config.yaml
n_layer: 13
d_model: 160
n_experts: 256
experts_per_token: 8
d_expert: 32
d_shared_expert: 64
activation: "swiglu"
moe_layers: [4, 5, 6, 7, 8, 9, 10, 11, 12]
router_score: "softmax"
normalize_top_k: true
routed_scale: 1.0
balance_loss: 0.00318
balance_bias: false
router_z_loss: 0.0001
n_groups: 4
groups_per_token: 3
shared_expert_gate: true
init_std_router: 0.00604
lr_router: 0.00165
n_head: 2
n_kv_head: 2
head_dim: 64
vocab_size: 4096
norm: "rmsnorm"
norm_place: "pre"
norm_eps: 1e-06
positions: "rope"
rope_base: 10000.0
rope_fraction: 1.0
qk_norm: false
attn_scale: 0.125
tie_embeddings: true
parallel_block: false
init: "uniform"
init_std_qkv: 0.0329
init_std_o: 0.0368
init_std_up: 0.0329
init_std_down: 0.0
optimizer: "adam_variant"
lr: 0.00186
lr_mult_o: 0.725
beta1: 0.9
beta2: 0.99
lr_head: 0.0133
grad_clip: 0.5
warmup_steps: 298
schedule: "wsd"
decay_fraction: 0.659
decay_shape: "linear"
final_lr_fraction: 0.1
batch_tokens: 65536
seq_len: 1024
doc_mask: false
train_tokens: 466100000
steps: 7113
dataset: "wikipedia_en"
Below are experts of layer 6 (counted from 0) of a mixture-of-experts language model. Rows are named router (the router's row for the expert), gate (a neuron's input weights, with its number), up (a neuron's input weights, with its number), down (a neuron's output weights, with its number) and show model dimensions 0-159. Each number is 500 + 25 x the weight over its row's rms, rounded and kept within 0 to 999. Numbers have three digits each.
After each expert's rows: a language model's description of what the expert responds to; "comes after" lists some tokens at least twice as common just before its tokens as in all text. This comes from a sample of Wikipedia text that the model never trained on. Tokens count by the router's weight.

# expert 41
router:473501503475497476488471489558522485487515557501551490506509501478510512504553449539525537480483430540478516504511502497477504517501510496486518483490507489517526485454532510501466519492499508525483505516486479490525521491509466518458480464461532483447478531486512466530540520482521567498535537544532539504490535468502494497508472504531468475487477486476488484528514459489514517453483482498519485512445497485464515515478510485530481498488492481507518539526493517496485458510464512
gate0:540543524527474507466479496520523491560519461501457480499516517494476480480495471493502510536479504482515521447530490514519481507532463479488501478448496500489532460446495490473508460474457502493483516487482466528512534482469475515513500482451508487468499514506523486539454502510521509482529533516502510513533523507525507515486473497520562523459485438544485520528517470471514498461479520488493525517495515461483500477468472494485453511513491476523551508518537506494461504519506523
up0:492483445516496505528522479486466515523436505490569519488480522506477496500513555518508477492489502489480522497461530464506470495493524518474485499491503521511495504574491487483495487541515537505510477518503507489476492512545546491514471514517515517529506483487462497483498460469508522500451446496494499475474514513525509525512520499535494515561501531488497455493523537556510500518489495515566504502492510553479502498545520514481542483481496476513454492446488483511512467492532488
down0:467537499476510468531528471517482494489518488482490530496518503546485485526505502506523508562464510485496497511483511481486524494530472510456527481458499481524538472547524486496521436541513462456512514493482518505522489481478507445517510508502492473468500522520491505470534537552500536458529488541497509480513453481522536479516480505492482485496531515534490470524505505485497474535481480515516469469478538486510487517500526506511486524538453528489461488523544508543524504471506441
Digits and name endings in lists
comes after: "202", "201", "200", "199", "198", "er"

# expert 59
router:508543498526490471469460469502551521500561539485540500509502534482488550521529460525518533523496493505507524488461489477471504452492514536483478468461506523519530508513519487500485503479495512487541506510510493463500494443504463511487474520474495484480498523513504450501527504491495536516533540513516519508489521437505496497519533492490508465468453517483544469547463489495499516433519486470513501520463496511455526505458510491505473499476476463479523503526496485482513497481485539
gate0:511486488488487508502531483527487509464511518491525479501498502475532549519586489481488488517462485495523518452506499454515520561524519512496480461520531511473504476485520490524503515521499489475474490516515487485543498475529434521491504536485538487494493471520475507498473488512500500507554502459482521546481514492524496470495505498532489456503487570473535482558508477470506487472509469479475475516504485453488472501517490478504473464494533495477552464510471527521515516518513533
up0:512509517506486539474506494464454521521485504508512486454494534438461557532536465511477526514455493504499502500503514464487578495488496472501492505486536526503479487535494487517508488473521494515524551482468503476507504474553486514471534495471511531518477487508488533484517487477482517547504518479510560541493522502500513502471498511492511464470511485545528456508483507520548468499500453483486498526516509514511555493495479472512494475497522563468476473483493495527467496493530513
down0:489497531484489525497530524512522543499534476523498538513483501503474550452542511498517523508445514476505484466499526499519519513460455533474465492488556525522458520519470511496490481456501482494567512532442476471554536490495497503529482530487500519484518484518488466518476507500489447507486488484530501500492454530529515511491521522491516473506490495520463505492487496537463464494512476521496465540492517525529543508531548468518511477481496528481463510532478494483522499508481524
Word pieces near Cyrillic
comes after: "B", "F", "Car", "b", "Fl", "fl"

# expert 3
router:479551474480497450473485491525527507504524527514520470503509528477503532500523474502501491506474491496498520480509480478500516535445458505472474468492488554524546494476506478494478491499508492523492514508516523513526492465502455522488512470465464522528480504503525476485539470473545573525492527532498518511498502452527470493511526518490480483474500487494539458540472484473538513429528499514490522516475494489436517507459520446541504521499483484504521500520524506474500454493498505
gate0:465510500493509508447538515523477492534507504495493491456528531531485486502503463508446466502498413529522536504491506481508468480476492492501512480499505482478486448527476524496495547560489483503533530507520496508480505457512484490480497500484540503468458471482509510504476499538519492530425453494498507499509488487470498520479518536518468491482524503504504443510483491487512474509531505518526484509498524506489514482549494479474503514517472495554482515498513522491460461507483574
up0:545486538508503513523534492484498521507525474530480532477465456492483484497505509431517470494497518523480480521462468523476503521527549479494446513514487518545508499514544477518515457493521505518497481528539461502481499495454512521498495529531502481504486466493475499501479476485494508489474536494498499487495486506506539516513497547500488504536544471507531503490488536539537519521426498488502529466486523536502485520487477532490455514505561469504462506475526474497552504545496471
down0:499495501463514494502495480514513500429492522421452487563464511488479519481502484523490504507515523500503465495447494519452513556513509456512476516520513495530520489483504519500504497498519524483498470497474523474457485502500536497511514517482541533463449492504511501498519477486482507537520560499510513521482501481505508492485505472528542501493516433510487488479475551548512497494495488525486464498492462489543503499479494497536503476482461441476501495541493511487466484531514459
Mid-word vowel fragments
comes after: "m", "em", "G", "cl", "g", "om"

# expert 45
router:498462512506489489501485514520533488504469527532516489534506522495463492498548507489555508464463472510490534505522465510487491488497513494447526459482516497537521472511506500486470499485527507498516487530509488497475493458513491454492482509498532477493529501519530448515517496496518546556508538502543539472493519440485539520528496522486506512467493506485516509550470515522529521415518500472477473517466505480475465532498522507523518527452489479519478550484532509475503534520493481
gate6:522508499504476464516503497510538480485493501485496469499509488524460496470505484491542508512537490488514478524513458505483495461466488507474507489471511460453510556481445552497499497500509489541525487523464515543512494492470495505543542474504525473503504552501525461483507543513507514505511459517510519497525490483452540445541517531464461543498465474506510510562466460525513480455521504503462500503473520506483486465501527495519510484455486460468520521485476487473507514523507492
up6:485470512500471474469509516511532525476515504501484511487482476481556494495516510493487438517535506488451505471446532556489530560543493478545496466534481528532453494547473481517520533477497496492456492479494444491492521476538492506468485492487469486474513497501438541497506504497453519483489526497488476476523479517566464511504510511508500470490536498471460507514491502481507518497423486487523501480494469499513517508492474508495494496539511520497496498505514526506484531501507528
down6:509476511484466464466467511455502476491532508449458475447479495503490502536514491493469550486501513513471499514547524483474488490484476481554487502486526485479440470463487516452464520510529506451456481502509490492523489512487490487466485434480539537539522524503441525509511513476477512506520505486512457502499541538532513501525515513501488475494476497468456485531516490475475481505481457542487518500524469525495504527539525499497501506515521502530507529505492477505532521497535503
Consonant pieces mid-word
comes after: "u", "us", "tic", "r", "un", "ran"

# expert 11
router:506505515498497475474507477520523493472503561537505520548473519514493536517542453512558521461464467547489533490527460512487523504503504501460518488480489481529515466493499497519495499457486519496479518535513512539495515479507480484484435482447503509481510517493507470545537512479507532517511547508508513506471497426487487521527507538502464483477502460479539515521485493497500529455495492493500494549447483470464516508479541511503475502461493517535515503543487514482485492507501488
gate0:503504487545491464469525496476484526493484520551494506466514529500481529498519485514527446466502522513456480510529444471518543501494476487450530451460513487515560495455497502488494515505478506498482495509506495499490520458511496542477470465466506517470533511480551494518507492496530526538501504503512481494476487463518486519509498490466515480479458517473556502511491511470488528474485512509521530480477517530463504540493513519470480466506508473572472535479495526500550503491460506
up0:529492493528469507494486554495486525488490491484514482524489520527526489518509529493479506500473509469478535483524490481565447495498520487491489522528537520534497487502471506500593456467455539496454495527563487542526455508476512470459505495483490492484530476495488536501479479456517512538485485456492506471484492512507487570502503498504493491490516475485522506476523500509530467489476582515501513471500515460504484476482478498480516491496533497513540511521489481514490496481496501
down0:492515506469546498483509497508463477457478515513488454491493483498482551515487485475510528471487477467511493501447482511486539491514478506512531474492518512510487573526478445487510523509463465432499527503507522443526506546474467510510563483470493513513465520506487540524499510509508520502491530506526515530509507525503522498506531520480489508458492468519526469550543490509495491511545469496511493532454506528476501485476469474499527544480495540463486493504485496514525505463525485
Table pipes, taxonomic endings
comes after: "| ", " ", "ul", "197", "Americ", "202"

# expert 9
router:511508487505522474486446517531519505491485513548497500527482506488469532526513487499557507450469495509494513489509452514497510507478504480475535496488476500561554492478533521486473474469536522515494527514517511460461518484497490472520474509468487496496500524486493467499554489462523524510515541508514495534451512454520499521562548530524512495455500518474486480530492488512537501444512485487500462559463501470461507555478484510494464497495512493511491530527522515507510488484485506
gate0:497516530473542470463473494479494463477468500491510502482495470489461497492502544486515515485480527486492527534476496452511492500459540498526511499502513497461466519559523522492527480490465531497531508514462556544477528484498491506511483474534509473475468508521482489508478524504472520525457532488520504472470506492446515511524493545469473528545517529491523451480445510523531499481514479449524525513493494541499467485487468476539506551472517481477497477502493494485476477472531491
up0:547508518452515480465492485534499509511468496515473502500520481488475477486508512500527521477478507527561522494519502490494523497500568483532483506507535502480533514524540503465522517522464550503515493479516543484486502489514474506480481509506502488478455509527511514498493470440515505538473510476499445531468503516496474490477506509513483513542527499498511483469442491511544493488561479462512467473488501535478487491522477489436505543525500439475496531509480446506489477478499475
down0:496526556493512504521508482520568464501522526509529477516528534484477498490526474550442549507492456576491474515485512507477479449505499485530494509491513496519455475531492562508530528548484502529472461492510536518479505467538434490518518537498477512500487484514506505485499519502484456503473465508474476507455511500518508509499484511495502503517518496467490527522476505520521499503513508473536492485502511466515500494492458501473565518485480479467490502498507523471475535519489506
Determiners and object pronouns
comes after: "to ", "with ", "ing ", "of ", "ed ", "for "

# expert 36
router:483502507486505489481482487535522493465540533522536472489488491459492539526517431481513496476490481522477491496476458497479527505465500493478535475469481495554549496476514472497469509485508482530486541540511491492493511486501460530490474475462496499503524525478479449519546504507514509507516528518524522491467514463535502511540514548500500484460491509454529457550470491505514508474501497497507491529454520470464515555495503549505467513487465484520527544483534528514517492515503534
gate0:515524461536543502515487497517500488515498472527476505508488463495535494508497455479477528445517508496538479523516451497487503535458509495526498475472452501525476502484482526505510507491532477496491500508505478531462497478497501499557478525549528503544520520480497524533522488510539494495441500470486524516487460491530459487517489514526484512500523437481493518495500512554500516491543511515468509494503492503512515506498579548469536552471505498487510514493552513525508524501454472
up0:480478530524528501493484522495454476495474494486515555515485494527504521558517482501509509497481496512453503512538486554500486470459481453457470495472482497478497520550512489497533448505464465493496516473538494489496455505498557503536526488491509518497459443499472507512488488466540484527496487556533500535462501516499534545514478558503502519513517538524515514524525496531467500491494517523545512516512467529499495486525468493504506529487492498522476491505506538540484479504507542
down0:511514506461514472470478517517509462485477530518488488451497527505499519530489496460497516468488482488512474524499551530493504504489481506510456485536497486530500533516466517475516553500452462467496517503477494480507462534494473539480505475509464525480542490503504497464477503492479501506505523520476503543504541544498540495510494460505490542507477549472496476536529480518486494504499499571470493497505558512470501467509486483537510459530546448485506461539503522521521492454488518
Articles and determiners
comes after: "of ", "with ", "to ", "by ", "in ", "for "

# expert 42
router:505508495509509470474476502502508514506492537510514496507473510499475524518511474498525509473501492521497540506516471506485527497473521502496493489480508508514505498480529496470491489483448539519506526545533498507486481468523467507488489472492485481516464507479494489523577504533506575527465536533542490481495497445493495496554570556476501492500489502464514470542488516494501542460510494514484449531407483482476484537511490482504491515463525497515537494527508496456522505510515505
gate0:501516547515545520506480473448489481526485541495475443505497503514509516522494503472531524494499531493479527504538515471485505514444504538511518541494503531518471447487508519493498437498527438489481541537518526466495480510489473493514525518540475521468478492465456501450506497487475511516508500494494547519500511488498532535498533508476483507494467496509486483490531482487549512499466523492492504531520443485489518453498535494488428482475531478521502504495545496501480517517510488
up0:503534518509497520481479473474514483483476485471479451528544504513485495467514510497513471498500488491539529505482475457507552528523521468538514487538463494513488485483516510503493498503486465490548497539528532455479468484544492493521502470484469493520523517465471532514532546501487491494496533475526496496456415513461517558501539526461495453494503471491485530491477474491522495501495512475511490507509499470489481484497512449452503523570496517522519500517535503465510504484491519
down0:512483490513516546511505463501491495515532522496429520568522503522507519530512526524455467514477493486498480524491501556493485506509481476539496478535505489495466513523495471511515506524507479487478488491491506475474493488515509470511515457450534490526502506500519524495480499515481496500517518497515530507480483488509502527470547531502459593512534465513477542475525471500534427536466536503498488483486459466478481482491528478540517475541479491479496527510499476540509499495502470
Table pipes and newlines
comes after: "|", "| ", "\n", " ", "% ", "JPL "